python train.py --balance_loss=0.0199 --router_z_loss=0.001 --groups_per_token=1 --n_kv_head=1 --head_dim=32 --vocab_size=8800 --norm="rmsnorm" --norm_eps=1e-05 --rope_fraction=1.0 --tie_embeddings=true --parallel_block=false --init_std_o=0.0 --init_std_down=0.0 --weight_decay=0.045
Below are experts of layer 3 (counted from 0) of a mixture-of-experts language model. Rows are named gate (a neuron's input weights, with its number), up (a neuron's input weights, with its number), down (a neuron's output weights, with its number) and show model dimensions 80-159. Each number is 128 + 32 x the weight over its row's rms, rounded and kept within 0 to 255. Numbers have three digits each.
Before each expert's rows: "raises" lists some tokens whose logits its average output raises strongly, later layers aside; "comes after" lists some tokens at least twice as common just before its tokens as in all text. This comes from a sample of Wikipedia text that the model never trained on. Tokens count by the router's weight.

# expert 19
raises: "1", "|", "- ", "- Ch", "| ", "-"
comes after: "\n", " |", ")", " |  |", "0", "."
gate0:135141187149128137180079123152087123118146157205148131196130080110133109143184120157120152128099111121125145126127080181163090118143152110144128132114112119086120160127107081161095127122038144130173130166097099118090110119126132149093126130
up0:122084091090152113121055133162071155201119134167163082113158127119104153156103104126118149163100161119108138168125155083093145120175099095105092154126159164077131142142073114101147154091143176147178190061153088063143120130097105153154137138
down0:139188126178113111169164121111097107135100138186058168194175097158167124134146124078164140138081091173092154130135064123117117105095134091120140118045090155147135171055075085123057169148147157109150169229111118141119108074155127139141103116
gate1:155193163140131148130154131064126143115075145076087043181130100158118054163125107152096134087119149126115115123090101119151096039174158139144090102147087195177126076115103106159123138111122111120102111160131129121122098131086143152153130122
up1:150177134115130095140090134186162119099118136129102194167147131100147105128113142166154149073129125101163095121041123171166161142168161124106133125107135138057188131086092142142153120104167110178091122122166105169141065093074095099145102125
down1:147141107159161152143064118116115117096128166121128106112161144101141179116141144120139096121101093190105103119119117186094140172146151127198140115102116157136191127149116127077124187119129153123129120125187155119129215136157137155116139176
gate2:105123138217098121142128073099112131082120117109181092094171081090132146130132112166184138140097121088096153100126121140118135100127095119131088125106152182124137125113068116157143125113116156199130138126134090101100107112120139139145107140
up2:161096097108059165104086169184121129108161179143122108105131113174092113096139092105126155098134137147129148146162113113101115161119179127177092130150111057157122141101177163132064098130110071160143125065161150086137103142102129178130199138
down2:114119110048124181127182110113131145054073135116109119165087136096116147145156089107155142101151106096138144158099159145140136129095146117149102159146137064147087188096109161108181142125139157102116124116161164134080127118173121122120093089
gate3:113133176168120127146161113108136097110064156078147081158134141142160126178127161131134076077083105149171126161150130172193116111092075125167102100190116090130155130210155084137161127058146152139143123147087170181106130092128149123165101150
up3:124145074114141107113177137130150163176130143154132134101140099064141147145125114127145159161119130188095191035118096091158100101150196174113159151145166062128120124126108116172064094119087094126064145137155082136113122179147170127085162135
down3:100150162144163138138103166116162153142152104143136137136111082142095161136146133122088097082112085155138134091103149102155096130118194144072203118172133164153129213108137094110188108178036155158122107070120144093075181124105160141074140177
gate4:150131097133115106105176158179103106113112172106125153133071153166065030071117122038150146092157122126139140116114104163150100176121119138101162061178155101108124125130172159153127098152139095112139129125122149147073093127147136143115136096
up4:142185132120142136089153047171108109188085139136150145091153166134151167147140158144096153134102145085157127153124125161121131144172161121167109174109126149154091102108066101153123143132154147070136146180102122096156125092147043188108121119
down4:155224128099127127149091081130100169154075144163174119157120104078099112158156188133090135081114049089118192078179148142140092122117112152144170130198124148154110087079145135114113100129145151109068105115098158136184134096171106132122161130
gate5:107108064141093117098152127149162163147169121140150150080119115227113167071081089141144108165116143126078112112169127078169115096140153047137130132188161135154127135102140154067142110101124122139192129158170166080068160192128068148173175139
up5:147068131130120103092124135159127143140199153117108103107130113121137120183174148069180143133131150118081123101108086167110087101132155171078122160145143082121164155150122110098098086097167163136085104159142145139052158062141088114163139102
down5:148088058148137091090141186114097151172096098175115102116117132145119116156159095116126085168163071106053118162165117135099085125152072087111148142157140074141139147107141119136115153064073141173097180112097131134118090104111107040105131155
gate6:098093146125141102122110114100162163142096169123118122123098117175111190109092136180130056142055108115174115121162122147136144162160072160131141215149100124134133132111109104144124098153131125108160140139152154086077104045137121135202184134
up6:138107125136124162088113097159164113141129144207093153134121147140072140208056131087175131124099090169063106152132127149104209088127165163133135122091111178185145148140179157081154131198156123143153141111144077150155120081166095138166147150
down6:127097101157152073146120118128125103069133155081154133133104133137136130169100107149145115193115117192078126118093122164150185151170149152109137087093135110151145203136142138178096170112140126218058174118165181115083085177135143102136072117
gate7:117052132081093129101103131100138118086059136138135142100143095140152071096091110100099127119141123147128152113221052137179124158105127090146195080100157140130143091117083101157156095135165089112129103156134140110126183071121170095131117152
up7:117141156160068155100124150152091152149099092195183072071094152124157130132141137072114097143122177067109138100113142162118159163118136143117124137238148120109113139148137117124143151061081113071120148077175157160101134148172160115093138081
down7:170160174152147114142104163117140132186164105080139112163106129074150149138131149115124104141126016115093164163155161171082192131123151109145137180154130076062142094117109146094167126092134092119176136117107061121181180165107167078088129079

# expert 5
raises: "ain", "ig", "yn", "ow", "ey", "arg"
comes after: "\n", "\n\n", "| ", " (", " | \"", "="
gate0:106099145108142126114163154129128221087172109135145108063101181117152139143126073138063091130115080123108141176134136153123159084106170069156121096141155117134154150118104184140103143105125174144100087134136147096034202125159151160185122173
up0:158132123177152205104143116111074134103070151132144126155089121059170139181111162177163120072105178179179127134181106123148095130145145094124105143129179117138077158183146172135137122155153154114145104056131102109153143114151115162081123152
down0:106095188188140117146157152125197135106048126148144123184115124118142163142127148160151103124053102192119108174142134102146176155100131107110071146094141098171152160095101187165127120121103103134135138080084104119076154147123126132124100155
gate1:107139142188145157156123157123123162180110188149138071119113204104192067139178115102132141122138129101124160140117128121179124113103093126119088170171136130155138134140112125094137164156153088155160117157089176135143162079145165100199140124
up1:083114161171129144175077094153136144173093125151141143162117032138175114116100127111155130162156207138144161150090162163164111111211127128122145079123137138156124147141114118163134188130142137064088166124141159179120173110135044140149122124
down1:134114137109176157128196134143142102077154091126125212085099134130058132114141142125159147137094236097142098153064138120107122149129197160148104232119102153096150148110061181124128108162118107145121156088148110142164151125118135119142142135
gate2:167109148129110173135157123162108110147117132129068147170093149138131101148115136101140118112115072152153120078081126089140108134087142175174028116098076089134121109134133130080154122100171132190137099110151097131180101092168114210152115125
up2:074112167114174171149142090117100115167108153151191116110158118149140143151106129084135164103163109165097231154089088150087113083126126127176106123110123070132139154136106144170154126167133178133108169078123088105164095120159123156189126116
down2:104108122133120097129187125110148140098047175151122144133133118172149151083102131123093105171119087130087101152162138099126113123149121184159153137143188136131073141107136164124078203145134093124148087115163092096078161155139180094146147061
gate3:104163131145092133127080132174132137139139136097109147106145105180166124120110107112093166118223149101153160093104218101127101075098114142128090071086060117168099123059112084091121098109171147076114126145098142109129062120146086149140134136
up3:165146100144140119065138133214159140175143145178117169104114126117109135193084115162120101121097111046068083109119137128156141123144155123072079119176162147138180162131063101131122115101156172130106148145194152140109149125082126171137090117
down3:098133113194186159110151099137113167158135151121081130104117068142157112106120185095105143126153213140164107143103054103114133178102169148099121155172143186165156064097163146154135104103139140193162161137164134083141078138089175132126104111
gate4:067119157122126072130134164152143133120137152131119120168128136133127150122134073086095136113132145111142148115131190148187092209116137158149125109185107158079112150108096126122148192135136064144145160089147125111119157137110184115073123101
up4:191076098125138148121106075088133126097092142150133151119067144103179072109154171121151084128163098110097145128142158177122136078047081126150127111077141124171139128150141114142124122093159146190153087086096165144068098161121099078152124120
down4:142138156116210155136134187110132124140098118153134085051112132176119155150128148173123100144137106144161191096107127158110137164140091111129134141166090122124140156144145064086119148101095140121114128135126127142074131036150091088081161132
gate5:126152193113156128130095132161122188142105170165142137106106134114150126108144100075095149128091086086086199120102196110176043123096139105136114115169092172130076099182148128164177114098107091102115083115151157128140175168096159117104150103
up5:122102136154134187156079084112140178150103067150146112104155145145139147171118118141151140132177102148124072180177121148120159110171160120144070114103131128184097145132040134075135116159180223137172175137099123156115137125106111131193177186
down5:109123129067158146204123156128132166155094114128163130113175102099110155078086090142083125166161075106086089094194160117116075114129127137153128146141085105083116119090180074110084129103113149081147138056162128143172108136180171107090146203
gate6:131130145164106121151061153123141101148121139085125149114187185087143144199172126133162129082073138150122133143216149165136122144093107124081116142120125146200186100172157171128114052154105161079133131111097098166109141148109126175151071120
up6:133153131142094117097150181119135148127121153085134140113087117103139150171134098193070076126119101115118170114082140133105128175168141148195063186146159098170101137108137076112147120132035117160155115173132074180152193091171115108083097101
down6:118122193085149115070144152177088148170145125141153107101088136138135115153160129134144084095154211156156123170089115144154118187127165163158102161101138154166118125087093117179133135168124122101167175105118072170152136182178150174100135175
gate7:133172110118123119113120107152219148103096088117109164104144171123146120183096146096064082159179120139129155120156169132122053108072083163145210107114165100091095076111116095208153119120145134176109140156081114117094126067067158111135085125
up7:105103110089118098144118132075184164130125114133191136197136147160150146164057126183101108118118102167138158156123134130111148181115100212115157099077164136179089182131138118117188101135131080189081152132131127140138146154140102163063119132
down7:159118131115127125116093091132216103114147136104121111199176185117133165128058152153169161041169121135148151150159042130132128139150125139154188091087137155111105170121125157120136124100184143175124098117176162150108150142135128152085063130

# expert 6
raises: "th", "st", "."
comes after: " | ", " ", "–", "| ", ", ", " ("
gate0:137105163137117102106067132091140108184148085150124103157133195139073122128094110051185138057147117124101150180198166098138125103178133129140106156079132142180140133115121184127101169101122196159109127107119162107126081117136167114117172148
up0:099112165156071102152149143152125150149143175109060155117123147168121138167152162154129136151128132146136168094073118157134065123125149198149167117146126124146111196111147148134124231142128092135055068129134132118141139105056138059112073110
down0:101122179174159111118148155132102169116122127151142135229147126118131103115098203084131129133173147163141108056109101135163139148116147121156100115150169125103160117163135091157191164135161083100104121080164098167125169090132129161070109123
gate1:139088140126120073143116078094099142163113102143131154177114151182064097093187122150181083181150136133086111090169130138129125110127148139116114088131111133124170139168077132115131166144112184112151098079144093191113145151122174091128125121
up1:077117085178171111136142100128174070176153105173091154060080149133113111110086150159124132140168150115119062101146136143132098122117169119193153191156097125077071146102141125101080199194231134149134114152129166138107037134075134135131149100
down1:107079174094096136146170213118117092146113142149057104158134183135171169154140132103129174125101203085077149121088114144080165118164151174121136120107153114109069115168164116114112122170112115136091074150092140174150115107139176142035147142
gate2:091120176119121174137131179163102106110141146163128112107130190169154167189062117156138139101079133153042149211157077132113202165111078165102118144145100160126131113061115139136099102114196107129086114138120085139134169118120083113104115181
up2:118154127099111092119111100118065129156080141146139098178161076132096089107146160087170102145086121172130109086142144140135145087094132110125114099092126102086188124148102127097162185130139160135135170147133126155115081184153109135090204121
down2:058161142138125077166151092163047080105133108124122132140127101206082098156154149144123106113080030255115152155171176115127127134089089136081185074123166161093139131109138142152122162111150129098126144134136138150056163109114159135108079113
gate3:160126168071145144172135158201126173095153146100112150134101190139158147120106094107106125147113115108146091114127036118175128115103160106074127121186208110113110141071123118189086128084130124125124118066112135104126196097139191122161157074
up3:101124109191120180115130106096122142157126084102143062164168116169143106105085140092140095092123149100169163179135106110100127111143101179175155121137152126153157091178187110122184122173160160119060140191128102109099021132172118032155114145
down3:162152091158170141118175152155166140118115143087139134083164153183141120204097080115107129099076073083091133112153175091135069098108146113151128212118119096117155150094104101133124078113164136152190179125145146118162137074181150172129099128
gate4:142152161140143135147134101070129095110114129156162127079133112163113099120147100209149105107064134111174160058163128117146096074097124146111127162158085109146196150099153075169089170213159135104161128123136125090106135124126182124165122154
up4:138169100180112182119131125135168161087157108059136192132133147113174205124177143113085063153091090137159109168105155081139122164160101164128146108140124130156111142081199083125155158133112138096140133143103129149170159072111115142122140121
down4:134120149093065123067143151170133123151152150080132194151097176083117148161144158115124122120138141147136136101100109101147182171131130121138133121067130148140044182153095119139179101094134133067150161121214085118151160113098143140114205108
gate5:117082146153170122182060138142155100162093162134103127195128087148183181108123085152118145141143136179133075144126151102159134092140058207083089071158158073125096125139118130109136112139149075087117141134173107087116145138155132123140119114
up5:100161145147101109141138148151171110137185151179174112107108109196128145113072087181139142171148150115118142096161116121117119133088125154099151113145140132163081157082123170088088134155062120087153140141160058118153117119208093189123073189
down5:165151158122109150106150072065083136191107169148119097157134173158138096073121167117114130097129145072075080101133098130131091124132105062089165118159143127101129156151076153081094144110134161084126098123104081093182135121057138149181096149
gate6:130113103150065164107093115119145104103145132135087122151134088135151086163092089124115120148055125116115127132156111098143146066107089123145194142145075140163161063075156078124109089139127112136073136064114152100168141141114164120062130146
up6:139168107115148133121190178187103170127137097107148130143061137139136106142133096134153177099130207082126126118126160140142109131088134125146161129089110115158023120131114099074108053044169097163147163085153092105095131152089094133090153121
down6:142119058072160088091171109141153178098092108149119103123096134154088172112124116068096109121088174171192085118109151122129092142140170116144142117147204152171118149127159131111129156083136140195135103149055152115131180104163089062164127112
gate7:126105166124176150147105152123125121134110117131117160162144096118111153115126126127103178143101141089101103125077127089238144107122156174088106120089147103139168084212107115114113131158084158129157087115146093136181077103119115160130180068
up7:141154141096109172174071103170170097088142156125174123085109159116099157132087140081165176167142142121163116190163076168165144143121125155122145180127176104155148136134118109134109118147105130078123141130072124143090154133128203131136119100
down7:167141100100157113175166077156124123123128142149163180098132195126102181117176149171130129085124093083157152175177107120146110119182109152126146106132118129124117084119170147178135120079078137132195125133135041081139110160127162148136117076

# expert 9
raises: "%", "rd", ".", "st", ",", ":"
comes after: " | ", " ", "–", ", ", "| ", " ("
gate0:119142134166104113098142096142120123093104124100101160121103154156125158103140171158088095086147123061110196113093139073143152129105250154077183080111123156095135113096150073146073138191121132112126154139127164166116114092096084161060078124
up0:103158116123101107112128189101136099143131127122147161199102112154101137115136093223129129169116138132146095209127144138169195089178096096141139089091106167147067110157070141089137101110126116094109210153110095170091174113129097106110136113
down0:095125049084171070147126125145122115137168132121136183129118094162131202112048122116091108108160119109115089160123187193154124120162178114075103144126089188114134152172082142133150200159137134117111137116107108113118122106166126158148108052
gate1:096104088147142133050138169154109141131103097151076063084123135110109103154100129164187199112105157046050094100128129118163146142118146152084133126067115163179154071123093172105138130138124131125151129088123147145086141160078024098164141102
up1:137135127125108197129111146138192127073134176094131088154119110092076136115136132063095100124132146191112158137103160158109149084085184148132132147178178078130128119095138140146150112080107103156129078075153157125136117166115156112102094168
down1:099141124181066104159157118121124200123110171158086094101173166151090078117110136136205137141133185162131119089156096176132136092136100136145068117130147114092061200041135159108165114063149078130093131101089115101168116144125128133145124099
gate2:202160155209112131159134108093075124121053130109109153106166169126112111119161162083118220086144132127120099069118145101168095132126117099118120132097078122113079099148084076131110083120084158124167171117095123146159149150078107116130142074
up2:122064083149117126183078112147119166135152134121164131134133162135157135146141085113124119141136124111134079068103129101112203170141147115136122168103128147035088124088126088133111148148037129103087086159101130146147109130066119117150158136
down2:143154123086120123079164168135138105122095114142203095088099160123147101066096110074138141103070202128194105098148124096093115143128115124096082139110139149085168079155101167157136158142102118104095063107148049068157119085082092121135206134
gate3:126139110120138122131155095101128132128143160067092138155119218087142106118111151135101118107094111109104130108178110132129156132135140090164145150178097145088099138072154133134159152127133100182143107116124085063101136136151222096182146111
up3:150124127114154133108158085158137122137118161113203156146135092158143187137128109112145101058093122133153094109090090142108115194102182129065088137121147142123070130150069115115163088134180122127112108106121138195104099091146127140098173102
down3:086122183161166123098156202158087168114121127053195125123102121108142177126127105139136172149115042097100088088131136089111100085131105116140158163140145106138134145106157085109135094117138177122186204115159170121185162102187083160124106140
gate4:142087212091193108189085153151072141113092162113124121124153145109190105121149126118179171145125124148069141197138088141114091111104086157084113151160073054163139178122152152130152112105110105162100112102078151143140108142133134150104120141
up4:129122161081091103126136145122145091096112128076183138086150110144119113133128143073105209163109134113100116136163084135108122153125162130100118125118139080079145114111041140102173125147110169144064153112062137140141132113065083147135146083
down4:141118133111071133151144084194155097133111138156105144126140134114153059097127108076191116105093060189131160128111138140116142112181159090149110110141116196198045097105095100113155165167157064127143109102098127122179130131089097100165154109
gate5:173048157181129166119137168106144104146127157178143171133123147153127162149136127120125114182141117123100102120157100150165126147076103122149150102167074117157143085207070195081156126126095156136133101113131135104082099091134126102167093197
up5:138098146116109092111128064116121142076123139109120154134072104131203107163108141216118184188092116126154119129086125125103071190139102135124111131128045128106147116129097172143113185138146139152116124139099145106152104146183095101129105168
down5:125130118167128122120109143107154108103094151136084145165143120170134122101127165135096119180134180096137146157110145128162081138081109105170147110178067125088146089125169086144073187115134130117139071104188110117229132077180151123111146158
gate6:057101098139140158124151160106137166161081111109164150096143121119137170151133069121098169119092119136061065172107122189174099132085134119088099164124116137126150126138150112147094070047140074165096113150098143156090136123141146095102157199
up6:117100163129061181129129131177174149094167126100105107128125105112144084103091166129157122112147124124108136110179152131106112139084158131113191179140155118128161114127107136139083171168130117096144129120116119086110111118099105160154148141
down6:165120154060117158130130157172129115135104132155186169156130112152199102135099126113114139095091024094061142109161173136095147141106097152139098110095194171225136110187151148154107142123169109124178139140103110147127140155077170136131154099
gate7:159126124158131164154101151151134166136124100072133198151090098115090157128104110103089068105114144121121084137102085174133128171147123097098055133157144066122149145146064067145146108090092159200120132058140136139144141115114113135099117141
up7:171085117121093116116162088140130110144129207161137132124132161111139111125130121156122118131041127202054120183186088117106148146060102156116126138126157109133197180119148114075177174050060123105151161107131179224185151088129143171123058172
down7:170062158146047085128081108185182132142142165145154145115095115137127142190088178140114102161115133121162181160130088095076123167087110147121115107088097155106152129099132084132105165138092141115176120102123143216156084114129137140095069133

# expert 36
raises: "\n", "\n\n", "==="
comes after: "\n\n", "\n", ")", " was", "==See also==", " ="
gate0:122122140179164105129093114118155113134164118151154151101147193143125094180146120177104076184114116092116106085120172149139141191073153132108162121194188113106107131155154117127080121116134156112155150184132149168072093104156117161146183125
up0:171103121174109184098213123070129112120127126092142104165106170135132100117116110087107155125188143185133103175100161117168107123113154101068097163140128173161096132104116128130146127052131131152068147123092122167123141119082149150119135097
down0:112135104091152125043167077102116145098173113112111218125120106162109107094116156077098155092146104089139133119091126125155112127149110122133139151147090184167098151075115066116072074134178152141128088127079131138198101100132152107104121138
gate1:130096102134101087114086112151114077101139082086158146157134103179180079118130120090100062108131154087137121148144108131200134095146122096179163092173160064151204104159112108140100130055203122160148124118119154140057174090136127143105110126
up1:141061172097105198139106128148116136130125114171120184156216122140143160145116106115163115112147181142175131156152086060141154157147139125111123147133117158077085102084105155087136203192152124137132100151120135177133133131151150079148176171
down1:103146200152099117113167095122126133112118175147085125082113137192137154147188142159185154101162164146137146109102124078129103194110162083050113120131169115136112149145153163122125126088109185104161202169091151097089136101171120142143099138
gate2:139092122158119140154175126148175081220111133092151157131104125071113154047079134122078170130147166192111159152135155130142177082154128132115131116130141161175109135146099134073202154140153145137138092099119222136139120160107131151104136119
up2:130100162118117133127120149095120137119101108091127125182129207158139156238151086124132111079132135088124086148063093159128118118122120109107127124110111143091123121156157118112100074115065173092182187076138146165110166131065144178184120093
down2:177089089123103120137063169105134148106178145146117092108116147060072172106178067109097110144125144132178087106068117152117117101096102151116115133096077117158162061105120138142128112079141181142143180122125170103076154090178151180108100131
gate3:077130115210208078165146095157122106145160132113110141116144142156121114165130129167099083086110124053144107111188085220132092158152146115133100162161168132113124158149096159158127069105161108159070065141069139068090136114163126156172121087
up3:128125132136124098160149139110147067142136146139152109139119124151121131144165155173150166140097177097113150104157148101143086150086093156176090093060180141130202118174134141151170083088100138103114147163190132085160135133120150162168119114
down3:146077138195145070124125130200102145171138147094142148130116215072128131100100112126112145074090224198165148107136104136105159118130111133134124140162109124156108120154069111109087155142114087168139105152085110103160119087044117119118076129
gate4:128153130062102158129132130148158055185100146127096095101146115161054134136188064148180125157143082088124074108133137179108099048099101194119079123117130094162083156172141119154131148096147136117174090037092128144136136145130162139110152113
up4:126148162139080120178100115159153171133153033058145195074149129186124147104094150113090111095155090172151099168119136167116149125169122207132098124101128092096184179106145118127090162151151125138108169098109155166114123132106170095122089129
down4:095081094147133089157106143134068129112094142161115146142117154152107103150064107142135136106166027100145184172106151150107103129109142155117103096134146073102113152122102165115117154118119128122088176089159144083140134117183185158101088160
gate5:111141150155212186160119136096160111123191122183114110141127113069111076129129117114069147147171141143178128082117121193108104138080129088190136141114178128094155049107062129110151124126087162141118092157121148101101134160114166140113094096
up5:103136093090123158119122060112107094146146123154103060158135121138120153057132101101135077137154180144126168105145122138150072160082168127151145111134122155134091150134146090108086111164133162136173144119101136137143113123115128131092120125
down5:058084139164112182123114106166088107141156084129155129166147145162078184163151141179086192129156180090156136116202103111131084150149180138161174134035170102134122103140134133162142148124165206155160060073184151099085082123136110134115093120
gate6:138157174139132210142172108088174138100078162097087125101147106116147136088137118127059149149107119179086119154075163150181083146122149167097115159196227104106139148096069184144079217156124153137115149113144158108120148127124147151153154125
up6:171127129112051110110179092094085116110177100082143160093148092093197147129116159170147189111089115146177138149139132123122126155190144113136095137130116150139119082083097095129097050109125124111129151079084169166117091153159132129175057096
down6:164178163161133106133138078150117136118153075121182124119151100110123151124049156194131120118126087141162132137144137130139151164119193138072089090129148149152067123159151110157125112112099093107128138079162052124148118128179113120121160144
gate7:079148123194129068144157151164106163109099162100134150124147090114088115070095161173131106118107116100137123109122158084172155143173107091129117138119075106134114142099071150104133117193161109104066108091091105161116158147041074098047093100
up7:114136117148125166158182070174120127051161102142109099126178170137119068127070134092090117096188165139114142143101146125116134098136135133145126106161074226117135135143154102144172145132099131172106109126104109090144159194149130127143131124
down7:131188132173118150105108124095118103095137144122145123146127146145122111130154108152063184108085078149100068115133173143157089120125102203148148134083163102141080110146151127197136172140120153133128173106104090163095109125090076084164160160

# expert 33
raises: "===", "The", "In", "Ch", "I", "St"
comes after: ".", "\n\n", " =", "\n", ")", "=="
gate0:110122051153157111142140131099153116098129120115108133090094165129109076161150162088105187117130096178140123141163128125110133115096115095117123130071186142057079098184123074126079183116116093082123141167119233110111104134118103134077159115
up0:063194096104121158074104086150197103127155108079133149155157117176151127122117077122131101187133160025120121178117172169074091069165164168155136164108155126142113153059149142113176093161112118187163124143140120141181128078089085045132108143
down0:142150125119112085159166183082114159100085149168088130152140091147037128102137130175140138109125084163104163118172100095127137112127131137117179084127156114109156137106071067167148116093125107073094158129146139124135174178097200154127162154
gate1:110123155173083106138161093100196160115140171093100069124107174154140122082192090152120110142116135160141097109155099116139188090134078134154147138171138095157109183189134138111114192093109157152140078186103165107103165106136103127103164127
up1:118083156120122143181107158143134152090086140103147169141126159137113125133070211178103158164156128101125129076095089100223137125160072174161126106098113173136149108101109119112132123063097140134048113154152152173085170155149165084122129107
down1:112101140127118145140131145149110092112098150218132171082112085131141169110193149190118086113171039170115149128116133164101176170129142089129123133161119127099067103105082124170146104094136082128111099120136153132146086109134086130137077155
gate2:139071136166139118129130168138161133135170121177137144094074130137067154096069061117129114091075090076138153107166072078094105071110080140094154149110084070105124145157106179129085154062151143092136143103130193145060079158145123098113081183
up2:128192134129132114177151120068147154155094122126189099098101096108174120132110176144091133090157166101125095110144202113123131169073119210103175152107138182119150131107162148114116112150146151172116130186100132155146120098126138112059156121
down2:140095084159163160085156115128166150115090137125122183143108091109129160163111087133110121115129094110114071112121203136068156150078053165139150068124127166098192113180100151154121199129124150175114152134105199157118107140157128143153143127
gate3:157146123192126116163161115149118139165153053110210142159060157076121116080138121152156064147095136206122149155171103167153122118133154185127059127145141117130110098122090125182116119137154067137160182129133127109099091124111118157158129075
up3:170106109098155151165110162113137192137134122098212121131113160135154133048150116117137132089091094117158089163142166141111094109102155168146089078111111114143125130127090168146131118140141134118153129118177136143098107144087138178207142117
down3:110121126108103104186046057120145150153111124086075108179134175152115103087126134085094204086164187100129140059168088112087126170129162146195152144138206153129114137124171132096146129136079189153119155136153184159098145188091123173149115115
gate4:119156157122125147115157206101141097196101101152125099128111176121121139149108142080138143157102092087140115094145094145109155108115069141156168112144138142125117087143066147161100123131144094167099123120160109174177186136153111139103154122
up4:108158118117112186110111103157136118125140147155122153116130143132116125200087064104135082103056129123070113125180166153082117146123103150119106173128169138129133111198129164051166138152092149109140124093107069138156097117123132184077118113
down4:101113141080121132096207087074174147159086119155132119158117145099158122160135090073159094096145166119172099136180116118080148106105129104145177147133155061146111108141014164111135170150120118139161108125119131075092117131106099128105106088
gate5:101144136121187085118159122156161137137155153148086110120078129089167155129100126059089090097145090149077120087121193107089056116149150117156159123115112177140107126179084122065124115130096134173118136097104101151162142147149210179138143108
up5:098115111124113113186154149158111153146084130096122055148130088138091133111109081137099097166164138135099107132128198071138074162176133098122134145059108148093099145111170145120070168087159086147072142108139108094091078206138133126055116110
down5:152185127079081163112101092186093132083143110061127127126137136097102139071114132114150152148135159154110136171147127105107130173126070143142042143068162147106162116073081111142151105129168156131184122148110151093113103186130145105066102127
gate6:180149160143134173119132122152133140141173135105118111128144162113141114107106145161211130051086176102143094063119130103162136116115111135114130085077063174125147150124136069096148120080105074114166135170124196169111104140164107156073198136
up6:144105127140144078132156160146177114144093115103157172120144191083107093112100152133088120124134148124164104191052155156093096082116078089136188085142172059160154122138155120095098124089133160190189123184115158075126136076167081118139095138
down6:195116195057158119183128152132112129084137141111148089103117127153126106125098154128097109163167118146088155108152164136157078136101177125146139140169124125076078118171131103107109147158114219103111152159119151174109108117115154077110136105
gate7:096165093137139109157143171143137098178178152121140118162174146080143135166078170156135075104141097186145135130068126154123121123111143123167108090127135169117090149159157115169108096196106165100135115124113123121141117132109190161122098101
up7:098137132133132196156121123140095162118097089129132080144121083132089165185172053124141146092173131146137109156110118137111133105114068101104150100117178133151113163077168173158121080135202113089084161112110051134171095125116103117119088177
down7:131157119097117142142135137128090141147109139149147074092148095166164144133128165062100083110131097178148135171107123138149170151126152110130166163142107134162157188150142106207177135099124126076145116097080182097116091059075143147142136167